config.toml
experts_per_token = 4
optimizer = "adam_variant"
decay_shape = "sqrt"
z_loss = 1e-05
dataset = "wikipedia_en"
Below are experts of layer 2 (counted from 0) of a mixture-of-experts language model. Rows are named router (the router's row for the expert) and show model dimensions 160-319. Each number is 128 + 24 x the weight over its row's rms, rounded and kept within 0 to 255.
Before each expert's rows: "comes after" lists some tokens at least twice as common just before its tokens as in all text. This comes from a sample of Wikipedia text that the model never trained on. Tokens count by the router's weight.

# expert 167
comes after: " the", ".", " United", " an", "-", " and"
router [120 110 118 157 112 146 150  97  96 111 122 134 131 126 101 132  68 108 101 147 144 111 153 120 105 104  89 179 107 105 131 102 106 133 160 135 138  76 128 113  84 159 171 140 152 123 157 130 134 168 134  83 147 115 119 127 170 120 131 165 150 128 128 134 132 126 166 159 131 122 130 110 108 118 128 103 130 161 150 111 141 118 157  87 155 133 141 119  82 174 124 120 160 126 190 112 125 106 155 115  71 139 122 121 179 124 108 116 119 120 129 117 156  94 145 117 160 147 130 119 115 140 133  99 103 138 142 135 207 149 146 129 173 139 122 124 141 119 148 162 171 100 115 149  47 139 131 137 145 119 117 149 156 157  96 120 143 129 165 107]

# expert 37
comes after: "3", "2", "1", "4", "5", "6"
router [153 123 101 149 117 130 119 112 119 104 125 139 130 138 109 118 116  94 101 139 143 135 122 106 143 120 101 146 118 141 122 131 113 127 148 116 166 150 131 119 148 119 131 125 114 144 116  99 112 123 126 111 148 154 169 135 136 130 117 155 144 150 191 123 159 126 108 164 151 122 143 146 120 142 145  92 106 125 157  94 128 125 144 155 153 163 140 177 186 137 179 127 171 110 109 147 158 172 138  92 144 165 172 133 174 133 131 150 108 125 140 181 127  88 145 177 132 175 105 165 140  93  85 131 144  93 101  90 158 136 133 161 108 104 131 178  67 161 108 135 127 117 144 118 137  74 162  83 114  65  97 124 138 127  87 110 112 133 168 139]

# expert 74
comes after: "-", " the", " The", " of", " a", " and"
router [156 111 139 156 130 115 145 110 140 108 129  77 116 128  93 133 132  90 116 129 118 155 161 130 137 100 179 157 123 156 165 108 141 126 166 103 107 138 113 141 126 116 125 124 118 109 125 130 146 131 125 124  95 166 178 133 102  77  90 152 100  86 136 116 116 160  80 133 112 102 113 135 106 116 119 125  91 139 116 147 141 120 116 145 147 112 109 129 148 142 120 160 103 129 174 123 103 158 122 137 124 141 156  98 106 125 126 137  96 106  98 164  99 155 108 127 130 125  85 190 114 133 137 110 131 152 134 118  95 143  79 107 140 143 148 116 111 165 193 115 150 110 125 144 151 131 123 107 117 137 103  83 154  97 138 149 138 128 167 139]

# expert 48
comes after: " Succeeded", " Preceded", ",", "ed", " directed", " written"
router [103 159 162 126 153 103 156 174 145 125 138 161  67 119 107 122 137 104 103 136  90 126 162 142 101 144 104 145 168  96 102 145 150 123  84 102 134 141 126  83 105 152 108 143 136 138  69 128 159 138 177 133 111 106 133 144  84 136  93 162 110 141 130 120 123 159 172 119 133 119 168 134 159 117 125 111 150 107  87 109 138 116  88 116  74 149 118  84 143  82 157  95 117 119  94 100 145 150 134 126 137  97 112 132  82 128 101 102 103 140 102 139  89 162 142 102 101 125 133 112 138 148  95 179 167 161 149 134 108  99  95 153 110  93 124 183 133 164 112  99 153 147 124 162 107  95 143 124 162 124 142 137 138 152  86 104 137 146 139 121]

# expert 154
comes after: " of", ".", " in", ",", " to", ".\n\n"
router [111 121 150  92 102 179 124 132 153 170 111 131 174 108 135 141 150 141 123  87  89 136 146 158 134 164 128 102 138 135 105 158  89 139 157 111 105 128 116  92  98 106  97 143 157 113 134 111 101 101 163 142  84 135 125 113 146 151 102 104  95 105 100 120 168 106 148 122  99 139 139 105 145 164 145 140 132 142 140 107 135 131 100 157  87 161 114 137  99 157 128 163 104 122 111 141 111 106 151 141 185 153 125 152 124  93 116 150 138 119 153 126 138 125 135 171 129  78  81 139 141 111 104 150 124 141 135 165 104 104 163 111 151 137 102 101 120 145 107 171 143 132 125 153  83  98 155 100 137 162 167 155 104 155 162 154 153 131 125 145]

# expert 158
comes after: " (", " \"", " a", " and", "/", "(s"
router [150  99 147 159  98 147 148 144 119 110 141 155 121 148 148 151 106 112 110 101 159 118 125 104 105  74 131 152 129 166 125 175 143 118 160 141 134 135 101 109 125 130 165  94 127 157 148 131 142  95 104 100 146 157 145 136 132 105 104 131 145 145 147 108 116 126 109 150 139  73 146 137 108 168 124 122  87 147 151 161 105 120 150 131 144 138 106 144 114 128 175  89 104 122 189  82 157 168 119 163 135 165 121  96 100 105 157 116 138 117 127  96 107 137 133 158  93 134 124  85 163 125 127 130 117  87 122 137 141 151 151 151 164 101 125 148 118 155 152 161 108 120  91 124 142  84 128 113 136 135  87  72 177 126  81 154 108 123 109 120]

# expert 241
comes after: " in", " October", " |", " In", "In", " December"
router [162 143 134 110 112 108 152 169 157 104 125 155 150 156  99 112  96 134  96 142 155 144 161  94 157 116 108 171 117 144 146 145 133 146 137 123 170 157 129 132 140 135  99 127 151 151 138 127 143 112 114 161 119 104 152 115 103 137 147  88 149 154 114 107 108 134 167 154 133 146 123 141  92 117  86 166 171 131 130 103 149 103 166 160 140 108 122 157 123  94 146  87 135 101 157 149 119 120 124 102 103 162 122 122 164 112 159 145 157 151 129 171 151 129 104 105 110 152 148 119 161  87 144 115 158 111 140 110 130 169 156 141 107  77 149  89  93 157 152  97  77 113 130  97 113 131 144  83 121 117 113 143 124 141 101 167 134 160 131  95]

# expert 195
comes after: "200", "201", "199", ".", "198", "196"
router [101 114 100 133 122 134 137 128 109 122  98 120 134 134 131 104 150 161 135 140 178  77 149 167 148 104 139 129 161  84 136 113 143 132 123 118  91 135 131 135 124 118 103 153 104 135 153 164 100 124 117 169 157 153 111 137 107 150 138 158 157 151 125 171 138 177 170  76 134 157 108  88 119  97 167 108 132  90  88 162  90 132 135 125 127 119 174 115  99 152 106 128 100 159 149 147 163 128 132 101  98 150 140 150 126 119 132 129 120 137 172 137  77 161 147 130 159 150 116 120 110 154  88 138 147 146 130 108 108 111 119 160 110 107 149  94 149  91 143 157  86 132 122 138  79 139  86 160 123 160 143 174  89 111 148 133 123 148 148 101]

# expert 236
comes after: " ", "1", "2", "3", "0", "6"
router [153 118 140 149 107 150 131 105 162 154 181 108 145 131  93 160  81  98 120 132 122 155  99 145 114 152 132 122 126 185 145 142 121 138 133  85 103 105  92 103 105  96 156 146 137 108  88 127 121 131 125 114 116 122 145 124 127 124 162 132 138 112 127 116 112  97  91 109 153 143 166 112 155 155 123  90  92  70 135 113 146 133 109 146 140 151  86 173 170 143 120 147 184 137  90 102 142 149 169 151 164 125  83 124 139 116 139  99 110 117 134 152 134 136 148 114 114 149 137 116 102 120 146 166 118 109 113 114 160  98 148 145 126 118 117 168 108 137 107 156 147 110 149 107 136  94 114 129 167 141 147 133 174  99  83 172 131  83 123 162]

# expert 194
comes after: ",", " |", ")", "/s", "),", "\""
router [153 126 126 148 117 121 130 185 127 111 108 123 123 135 109  96 142  97 130 150 117 134 158 139 175 149 118 120 127  92 122 203 159  96 147 121 126 155  88 130 175 103 113 147 122 108  77 116  87 130 122 132  72 154 130 144 105 114 161  90 145 102 172 136 144 110 173 102 133 133 183 162 120 109 120 156 107  89 105 101 129 145 129 139 144 175 115 136 116 108 103 137 115 140 138 137 113 145 119 114 161 129 169 149 110 115  93 127 129 135 126 136 112 118 120 136 108 101 117 181 132 152 117 122 127 106 138 157 146 125 121 175 117 108 112 198 151 145 108 148 117 148 124 117 121 133 171 136 142 139 150 116 128 125 146 127  88 136 118 129]

# expert 9
comes after: ".", " |", ".\n\n", " the", "|", "-"
router [175 110  89 152 134 115 160 166 129 155 140 114 151 152 135 113  96 119 152 127 156 142 128 138 122 119 118 154 124 164 125 153  97 163 110 144  92 139 109 101 103 164 124 145  98 176 135 100 167 103 146 106 118  73 120 114 127 133 103 134 102 137 133 140 148 122 132 169 161 139 117 158 114 111 146 123  92 124 158 163 133  98 173 139 140 169 126 129 118  99 137 187 150 117 136 148 105 139 135  76 150 101 113 131 149 133 148 140 135 122 138  99 129 119  98 116 137 138 140 124 140 121 146 128 129  93 158 103 128 107 137 150 122 113  89 153 165 156 158 129 116 121 138  81 136 106 133 103 152 108 102  91 114 165  93 158  91 139 120 171]

# expert 148
comes after: " |\n", "3", "1", "2", "6", "4"
router [ 96 123  87 113  98 149 130 101 123 115 176 115 131 150 128 137 138 160 112 175 112 139 103 142 161 112 129 123 152 107 136 109 103 155 153 141 167 121 117 105 126 160 154 152  96 141 122 128 170 177 122  90 121 168 148 120 137 157 107 127 132 154  89 149 114 133 109 113 124  84  99  95 146 140 125 114  87 149  80 118 120 129 146 124 163 117 118 116 158 163 135 115 107 121 157 122 112 106 173 146 101 130 138 157 122 142  83 128 162  99 153  93 164 158 145 136 146 166 125 114 149 116  67 128 184 133  96 141 114 144  84  91 149 134 130  92 152 102 141 195 101 104 136 146 146 112 118 166 111 127 120 111 136  99 149 120 132 114 161  98]

# expert 240
comes after: " was", " is", " are", " were", " and", " can"
router [119 116 117  83 120 111 146 119 108 159  82 141 153  78 111 134 152 137 112 124 109 144 179 142 138 152 129  91 139 149 122 130 156 167  91 102  82 146 127 147 131 121 101 111 107 107 132 128 138 166 150 134 123 129 180 109 158 181 116 143 105 121 130  99 125 148 152 133 175 140  97 109 107 114 141 172 148 115 141 122  78 146 157 170  90 131  75 121 126  72 153 125 123 146 128 133  69 129  96 152  98  73 169 118  82 122 146 147 117 137 136 105 133  85 130 146  94 109 123  94 134 136 112 127 180 156  98 142 122 102 134 144  93 170 158 138 136  81 160 127 129 115 161 156 147 144 119 104 137 102 165 132 152 154 149 144 125 179 154 109]

# expert 43
comes after: " of", " in", " at", " to", " for", " from"
router [155  82 134 107 101 115  95 143 168 116 129 116 122  87 108 124 131 127 144 137 135 129 125  79 105 101 111 127 142 143 116 120 149  80 154 149 112  90 118  95 108  92 114 120 114 148 121 102  93 132 110 126 141 129  60 113 141 176 130  93 139  64 105 154 121 100 111 124 108 144 129 121 110 141 172 126  86 146 153 112 130 149 103 127 120 192 120 135 127 130 110 163 104 135 148 109 121 110 168 171 157 110  88 131 111 113 134 136 163  90 150 135 152 149 140 124 153 117  99 162 152 154 149 131 148 147 123 150 132 112 126  95 173 156  91 117 148 147  81 156 119 113 110 163 116 110 112 125 136 120 165 144 119 114 134 174 139 150 108 101]

# expert 200
comes after: " the", " a", " and", " The", "'s", " \""
router [131 150 113 153 161  84 132 123 111  92 160  99  90 172 126 135  96 124 141 101 116 144 130 120 119 123 116 188 107 188 127 145 138  94 109 155 148 128 147 157 131 116 131 124 147 111 154 160 147 107 126  93 152 157 141 150 160 100 161 148 133 117 159 155 107 116 105 180 158 136 107 102 159 131 159 102 112 123 124 175 107 103  89 138 128  99 145 126 116 137 141 151  81 140 152 152 146 136  98 126 110 171 117 124 176 143 133 114  82  91 117 158 138 115 155 133 126 125 130 144  98 116 146 119  77 145 123 102 166 207 120 114 121 108 144 111 110 192 176 128 116 122 145 126 134 134 139 138 139 147 107 151 163  86 117 126  97 120 121 148]

# expert 99
comes after: " |", "|", ";", ":", " /", "°N"
router [131 148 152 141  94 127 186 150 120  88 161 134 117  82 103 104  92 152 109 174 130 138 120 138 139 131 123 110 106 141 133 140 136 135 109 134 146 110 102 144 127 135 136 103 165 165 159  90 134 109 140 100 130 118 123 131 156 112 151 152 116 111  95 112 160  96 120 150  86 119 124 201 131  95 116 175 145 114 104  92 180  82 158 126 152 143 107 155 120 102 120 145 110 161 145 119 136 170 137 115 147 119 104 162 110  95 149 137 141 143 125 150 151 166  82 115  97 117 148 130 141 125 157 109 148 107  95  79 121 113 142 113 106 101 147 125 125 102 131 140 125 115  97 116 167 113 177 104 100 133 111 147 140 145 134 154 157 145 131  97]

# expert 25
comes after: " |", "|", ";", ",", ":", "°N"
router [165 105 152  98 111  99 166 147 155 101 147 146 138 111 106 125 114 160 115 132 133 153 154 125 155 170  90  93 100 124 121 173 111 158  90 129 161 107  76  97 134 114  98 114 152 158 139 120 122 135 111 132 107 142 175 126 139 152 133 107 141 179 124  97 129 109 162 135 106 145 178 178 118 141 137 144 149 111 109 101 137 136 120 138 113 143  85 136 119 109 149 107 166 137 136 114 119 123 144 160 111 148 131 113 174  98 115 119 142 158 156 152 151 170 151 130  82 102 163 128 133 109 132 155 155 102  80 140 131 146 179 146  80 103 159 154 131 124 131  98 131 117 156  84  97 167 159 120 150 136  90 115 154 128  95 170 116 111 128 112]

# expert 127
comes after: ".S", "0", "1", "2", "3", "4"
router [135 114 162 154 172 128 103 143 103 109 111 169 113 131 169 103 161 115 152 141 102 172 104 126 115 120 165 135 141 145 105 115 131 108  79 116 152 104 130 134 150 109 182 158 107  93 129 133 104 133 117 133 140 146 154 114 106 104 127  90 135 153 165 106 102 110 119 128 159  98 137 103 150 105 164 171 100 110 151 135 144 137 144 147  98 119 114  99 140 139 111 174 150  85  76 151 128 154 160 166 118 140 134 135 150  91 121 153 178 132 151 167 158 140 101  97 126 169 152 145  93  98 103 153 173 126 101  82 155 134 133 113 124 137 163 158 126 103 112 141 148 167 130 146 113 103  94 157 125 110  93 144 158 125 103 106 109 122 172 129]

# expert 23
comes after: " |", "0", "6", " June", "3", "5"
router [ 76  99 126 156 126 132 125 109 100 109  99 153 145 158 180 155 117 109 127 123 103 150 142 123 154 148 151 116 175 178 140  89 111 122 144 102 166 114 117 132 122 126 152  90 111 138 144 142 109 134  90 106 129 123 147 136 139 126 145 145 131 116 103 120 111 128 144 122 128 124 160 163 163 132 123 138 137 114  80 138 123 146 104 119 136 138 148 168 118 124 111  82 114 124 168 142 122 132 156 140 112 125 130 175 119 139 111 171 122 127 155 146 161 144  73 101 103 146 109 128 104 134 133 123 147 150 119 125 105 159  96 125 181 100 121 121 157 117 193 158 122 131 111 117 143 118 115 149 109 188 163 140 129 105 149 149 114 149 148 100]

# expert 22
comes after: " of", " in", ".", " to", " on", " for"
router [ 81 113 149 115 105 153 103 146 153 152 113 134 123  78 163 146 129 116 105 108 121 124 132 171 126 134 134 126 163  79 111 161  73 195 140  98 107 157 135  98  99  97 107 119 164 125 118 102 105 120 168 144  93 127 159  85 133 147 119  94 122  94 124 149 148 168 112 121 116 100 131 113  86 130 143 178 149 149 162 115 135 129 149 119  82 123  99 154 108 161 147 138 103  99 130 131 120 108 160 124 145 147 134  96 130 125 149 141 165  99 160 128  83 140 117 135 114 111 111 132 151  79 117 159 163 147 140 173 148  91 142 117 131 141 113 101  84 142 100 139  99 112 119 141 112 103  69 109 121 139 149 150 145 157 144 145 133 136 135 144]

# expert 197
comes after: " ", "–", " (", "/", " =\n\n", " ===\n\n"
router [105 106 122  92 135 156 119 109 126 183 129  94 137 120 138 125 139 128 181 123 132 145 131 136 144 140 119 103 141  63 125 103  99 149 103 135 143 143 130 108 138 141 109 136 110 145 134 129 125 128  96 137  94  96 141  88 166 150 119 122 125  97 135 130 148 169 147 107 113 131 141  97 117 137  89 101 159 130 140 138 115 145 146 135 120 130 138 159 118 135 129 175 157  92  89 142 134 111 136 108 143  66 131 126 112 101 147 119 153 177 102 110 118 143 167 137 140 110 146 110 129 128 159 112 133 126 149 137 119 104 113 141 149 118 125 114 121 110 102 147 153 137 142  90  99 149 132  84 146 156 114 103 173 121 140 137 109 126 112 131]

# expert 113
comes after: " (", " \"", "\n\n", ".\n\n", "===", ":"
router [109 120 165 111 102 163 147 140 111 127 164 119 144 100 118 137 117 121 102 131 157 172 132  98 102 102 100 141 147 158 131  89 118 121 152 131 133 102  77  94  99 112 154 130 128 142 129 117 137 134 142 111 141 128 154 125 151 164  94 159 133 130 143 133 119 122 103 139 141 115 154 145 124 188 129 165  57 122 145 117 152 152 136 145 159 143 131 119 129 145 143 136 114 112 178 144 129 140 148 127  97 151 120 130 132 156 133 146 143 137 121 119 119 138 116 144 115 151 133  82 142  92 105 111 129 121 136 125 166 176 126 103 168 131  90 178 110 158 125 142 110  95 121  97  92  96 129 147  98 129 122  83 118 128  94 139 111 134  99 106]

# expert 52
comes after: " ", " (", "–", "_{", "^{", " ±"
router [137 141 154 114 132 114 134 152 100 135 173 159  86 145 108 100  93 148  96 126 128 135 111 127 132 117 137 161 146 118 130 103 193 149 134  95 116 130  87 151 101 138 100 128 159 137 127 156 136 109 143 159 159 123 125 121 117 100 130 121  77 147 136 148  73 114 104 131 138 126 164  90 136 166 149 138 114 111 135 127  86 140 144 145 140 107 132 138 155 149 165 110 116 116  74 150 159 142 114 121 116 154 167 153 144  91 158 118 138 116 104 160 141 140 103 161 143 161 120  91  99 110 116 159 141 147 108 123 158 117 155 135  87 120 132 121 113 181 125 133  96 121 119  99  82 117 106 119 154 132 102 145 178  95 106 120 115 144 128 196]

# expert 95
comes after: " |", "″W", "|", "-", "″E", " Best"
router [107 101 129 151 138 161 139  99 110 100 113 108 114 126 123 130 116 105 135 117  99 155 162 104 117 122 159 140  91 170 105 133 125 139 129 104 130  98 133 123 123  96 155 140 120 131 110 133 145 151 131 106  98 177 100 159 133 119 167 191 137 117 117 119 154 172 116 132 107 164 106 101 134  87 158 131 127 152 110 120 146 100  96 161 141 145 109 141  99 129 154 165 151 139 156 137  94 138  94 113 158 124 147  86 168 147 142 107 100 113 125 108 101 105  87 131  93 129 117 166 129 164 135 125  83 124 126 140  87 159  91 152 190 117 142 119 142 164 173 142 122 131 115 158 132  80 130 100  94 108 104 125 124 117 108  98 124 110 122 120]

# expert 186
comes after: " No", " F", " St", "13", "12", "1"
router [167 103 145 175 150 127 103 106 107 117 113 164 133 142 154 106 124  66 157 156 107 175 130 123 160 120 156  90 143 141  99 118  88 106 150  99 131 107 147  91 132 100 119 180  88 101 137 148 143 128 129 114 151 103 159  84  86 138 171 106 119 131 167 102 146  97 125 157 165 160 120 118 105  93 157 117  85 110 154 114 162 157 135 118  89 135 130 103 109 151 110 133 149 122 117 135 112 153 171 135 119 169 133 129 156  93 123 131 118 119 164 129 153 139 162 129 155 140 137 160 122 100 134 103  90 115 121 113  92 124 151 178 126 115 130 151 112 108 132 144 121 171 153 114 136 112 102 148 100 131 105 153 135 111 107 135 121 135 162 114]

# expert 190
comes after: " |", " the", " a", " of", " an", ";"
router [146 105 157 155  80 104 134  82 142 113 156 140 157  88 137 138 125 126  89 125 125 151 147  97  82 112  99 159  57 121 123 150 147 128 122 138 162 121 139 123 111 155 132  74 124 113 162 110 158 121 152  70 128 115 142 111 155 172 100 138 112 142 128 130  73 170 140 160 108  96 105 124 111 157 149  97 124 112 149 125 141 125 125 125 130 119 121  72 147 134  83 124  95 167 179  91 114 127 123  81 143 119 124 123 145 116 164 123 115 119 155 144 135 123  78 108 113 135 129 167 146 153 146 151 125 109 134 136 202 149  83 144 119 119 125 104  85 132 132 174 143 101 133 132 166 143 169  89 111 117 130 127 104 173  81 126 133 130 110  92]

# expert 244
comes after: " of", " in", " on", " at", " to", " for"
router [137 130 132 112 115 129  72 148 140  94 125 136 105 136 128 135 100  97 110 144 133 116  97 103 101 101 118 182 153 164 138 155 153 104 134 105 175  97 112 104 113 106 100 112 161 136  89 156 100 111 151 106 176 145 107 140 131  82 146  82  90 108 117 170 126 136 126 162 140 131 148  92 146 152 163 140  91 146 144 121 138  89 126 112 140 158 120 143 167 136 161 116  99 104 112 147 142 156 143  96 150 180  85 151 183 125 153 149 126 109 150 155 132 112 149 133 154 133 109 155 161  99 163 143 117 167  77 142 170 143 163 123 134  96 109 106 126 160 131 130 109 115 123 143 173 103 108 112 125 162 128 163 109 126 133 150 148 145 103 138]

# expert 226
comes after: " the", " a", " The", " his", "'s", " to"
router [158  91 149 137 116  99 177  82 127 139 114 139 103 161 127 145 108 126 126 140 149 120 115 122 128  94 146 161 119  98 136 118 107 135 122 145 119 113 129 163 139 139 111 125 143 109 122 147 123 127 126 171 151 169 114 147 172  96 121 125 115  85 148  94 102 134 166 146 107  71 127 118 128 144  81 125 192 154 138 113 112 104 120 130 161 121 138  90  97 143 133 112 124 105 159 150 126 138 133 127 127 179 138 127 131 137 168 136 138 144 114 161 131 123 121  93 105 136 105 116 139  94 110 105 129 109 126 104 193 164 115 164  95 125 164 121  75 151 146 115 119 111 147 104 156 118 119 115 134 111 137  92  86 161 149  75 112 140 133 136]

# expert 210
comes after: "-", " the", " •", "==", "\n\n", " a"
router [173 125 137 124 110 125 110 122 111 151 106 121 100 120 112 155 183 125 180 112 135 121 148 119 145 155  74 119 134 111 117 118 130 127 126 141  96 111 117  81 103 139 129 137 116 141 127 117  78 122 119 140 113 125  76 135 100 184 102 151 133 108 105 137  96 131 133 121  95 144 152 167 130 129 156 140 134 111 121 124 131 135  81 116  85 130 119 142  61 134 114 154 112 160 123  96  95  92 125 179 135 114 104 127 161 106  80 116 171 138  77 108 130 151 159 134 131 122 105 118  97 164 129 115 129 115 144 134  85 135 131 128 157 181 100 111 140  98 103 159 134 126 123 123  80 148 127 126 116 126 117 111 107 117 152 119 122 121 145 118]

# expert 137
comes after: " he", " who", " to", " f", " w", " and"
router [155 130 106  83 103 152 114 121 120 129 149 190 135 163 123 142 133 119 138 138 141 136 116  96 140 115 152 130 110 164 140 177 129 109 156 157 144 123 135 140 101 113 150 133 126 154 123 119 162 132 118 103 136 144 173 147 112 125 150 131 143  92 100 121  88 128 144 146 104 113 108  94  99  95  98 150 126 157 177 146 137 111 132 143 109  96 133 148 129 147 149 101 120 101 133 156 163 118  99  88 122 150 138 119 146 150 131 132 150 114 160  75 133  88 121 108 141 140 102 144 139 151 169 160 129 154 137 127 153 131 151 115 136 142 123 107 102 132 125 107 107 104  98 144 152 131 130 176 136  96  69 133 116 108 104 125 134 155 145 148]

# expert 139
comes after: " ", ".", "–", "201", "202", "200"
router [ 90 104 134 128 145 148 163 144  98 109 119 132 114 100 143 112 112 165  98 132 153  97 129 123 118 117 138  84 165  95 140 142 128 133 145 151  88 147 116 145 107  98  95 135 135 151 152 148 107 152 144 151 152 146  79 170 123 168 161 179 100 121 137 153 151 178 154  74  90 152 120 107 135  94 155 143 131  90  96 161  95 116  97 142 119 120 173 135 119 151  97  98 125 164 140 125 140 150 156  95  99 136 146 133 149 137 149  83  98 102 179 160 110 126  90 131 134 148 110  93 120 143  86 137 100 190 124 146 134 118 106 166 114  97  94  97 140  97 109 150  89 118 120 137 140 109  82 162 105 154 155 141 134  92 123 123 134 149 114  96]

# expert 144
comes after: " |", ").", ":", " as", ".", "\n\n"
router [145  98 164 143 135 175 147 114 154  93 114 139 107 158  98 133 118  93 116 127 141 133 133 143 107 134 144 114 156 124  83 148 125 111 153 112 145 129 139 125 104 157 157 102 142 157 142 152 119 113 150 133 143  84 138  97 163 102 145 142 143 115 156 107 116 120 111 118  95  79 132 120 124 172 119 115  83 115 126 138 104 120 122 131 115  99 116 110 144  93 148 161 111 119 141 112 130 132 124 107 146 109 108 146 116 168 126 136 143 148 107 121 166  91 123 116  91 158 157 132 123 117 163 138 167 161 153 166 161  95 156 115 137 166 107 205 100 170 146 168 139 106 148 127  97 135 101 125 121 156 122  71 148 145 103 128 130 163 145 151]

# expert 46
comes after: " of", ",", "-", " the", ":", " and"
router [160 179 155 144 138 111 116 170  98 116 101 129  99 157 140 120 159 136 172 127 149 101  86 123 120  99 110 172 111 125 141 137 148 113 126 151 124 164  92 127 148 171 135 120 102 153 121  96 129 104 124 175 170 102  82 147 142 109  89 119 102 125 135 146 133 100 116 172 149 105  91 175 104 150 173 157 102 142 134 117 158 152 142 147 136 149  96 113 114 150  86 162  95 147 144 119 129 144  84 109 150 106 116 165 161 147 145  87 178 139 103 120 125 176 102 141 145 152 139 133 146 101 115 141  95 118 129 110 127 117 162 105  79 131  89 156 141 140  83 168 132 149 143 103 141 124 148 123 116 132 102 104  89  98 172 126 109 138 137 113]

# expert 115
comes after: "201", "202", "200", "199", "198", "197"
router [153 118  95 119 109 169 140 130 161 101  98 146 163 163 138 137 120 152  99 135 141 112 168 142 127 120 144 113 140 115 113 109 133 116 155 105 114 112 112 110 128 110 100  99 105 121 117 117  99  78 156 123 151 159 129 114  86 138 115 122 157 155 128 130  92 139 159 123 128 140 168 105 150  97 157 104 114 133 105 133  98 188 160 149 121 150 122 126  95 164 158  86  91 145 143 166 129 113 110 128 132 121 146 129 124 120 150 167 125 130 147 142  98 126 134 104 126 147 110 151 163 147 138 121 163 147 128 139 122  96 108 118 197 136 145 101 137 149 159 158 133 116 127 114 135 148 127 126 126 147 102 145  71 122 135 130 137 152 107  85]

# expert 184
comes after: "0", "2", "1", "3", "6", "4"
router [152 114 109 146  76 159 134 118 120 106 114 101 160 155 129 144  92  81 123 141 124 164 120 114 116 122 144  78 169 151 135 115 100 126 141 130 126  92 128 112 139 112 130 169 103  92 128 124  94 167 104  97  93 111 136  71 158 149 138 140  94 140  98 157 147 134  86 113 169 157 106 135  99 156 156 111 103 129 114 113 137 122 112 101 111 146  87 131 134 126 125 151  98 142 111 110  97 168 165 111 152  98 104 150 129 140  79 121 106 123 124 141 128 108 135 149 106 142 129 134 140 135 126 143 105 113 138 112  78 124 109 145 114 138 112 171 161  91 108 162 101 125 115 117 127  96 164 137 120 152 136  92 150 130 109 121 115 169 104 133]

# expert 233
comes after: " the", " a", " to", " of", " his", " and"
router [177 147 125  96 110 112 164 138 157 154 117 115 147 156  86 121 125 147 115 160 144 100 132 129 109 108 162 156 112  97 167 132 137 123 153 168 138 129 129 130 104 158 141 119 139 141 121 107 160 114  89 124 102 141 145 169 130 131 119 150 133 149 119 120 116  95 138 174 123 104 144 109  97 124 138 107  92 145 162 105 135 155 149 173 116 129 143 124  91 126 141 121  75 114 131 159 159 116 108 125  87 128 146 136 114 171 127 144 159 118 129 103 157 120 106 102 170 144 117  99 160 116 139 145 143 161 145  75 174 156 125  95 107 102  74 129 130 204  97 114 122 135 111 134 131  90 158 117 127 151 102 133 128 149 136 128 127 154 125 126]

# expert 101
comes after: ",", ")", "==", "),", "\"", "s"
router [ 95 111 161 144 164 124 162 143 117 116 119 154 137 118 102 134 130 116 139 101 119 169 146 109 125 102 140 112 152 112 145 103 137 106 172 154 141 124 138 156 156 123 105 132 131 114  79 119  63 170 125 133 161 162 140 107 153 124 130 107 142 125  86 124 129  91  92 148 146 113 142 153 155 111 148 125 162 102 114  87 112 100  70 174 160 119 122  89 139  96 149 151  97 141 163 121 131 127 104 129  98 135 134 133 156 137  81 127 147 162 157 113 149 156 112 132 148 145 126 111 140 158 158  92 159  93 142 167 104 109 177 135 168 131  77 163 105 157 118 102  79  92 135 143 129 136 120 145 138 130 164 144 151 127 161 126 142  93 151 103]

# expert 122
comes after: " the", " The", " a", " railway", " public", "The"
router [143  99 140 142 110 143 122 100 162 168 127 104 168 110 137 136 140 121 152 117 121 132 137 141 141 191 103 122 153 134 125 136  89 159  94 128 147 159 149 155 121 137 166 124 147 126 132 122 130  96 135 114  78 112 149  95 100 149 116 135 100 150 144  79 151 119 139 108 117 132 138 168 125 127 129 161 186 116 157 157  68 111 139 160  69 113 122 112  94 145 140 141 126 132 135  82  94 102  86 150 131 138 174 125 129 109 111 123 169 116  77 126  93 158 144 170 121 104 106  76 123 125 126 124 145 136 135 147 117 141 158 181  86 161 135 112 126 118 140 140 151 134 144 136  76 146 140  82 147 139 125 132 148 122 146 109 107 143 155 173]

# expert 86
comes after: "==", "-", " the", " a", ":", "Personal"
router [108  97 118 127 123 125 125 125 165 159 149 109 167  96 129 158 100 120 133 144 104 125 141 158  98 109 152 127 127 114 148 117 134 113 130 181 120  95 132 159  74 116 150 125  77 131 115 147 132 130 135  95 120 163  79 122 126 113 111 186 140 101 104 123 104 140 106 158 119 123 124 127 177 145 112 110 134 152 108 112 137 120  94 137 136  94 118 175 125 144 139 140 146 144 154 100 138  98 163 138 129 136 135 110 139 162  88 137 119  89 103 108 137 122 130 134 103 137 127 165 127 143 126 115 113 126 166 145  97 175  89  93 184 141 149 121  71 155 143 121 133 117 144 184 100 151 145 133 102 143 110 135 125 113 137 110 130 100 161  81]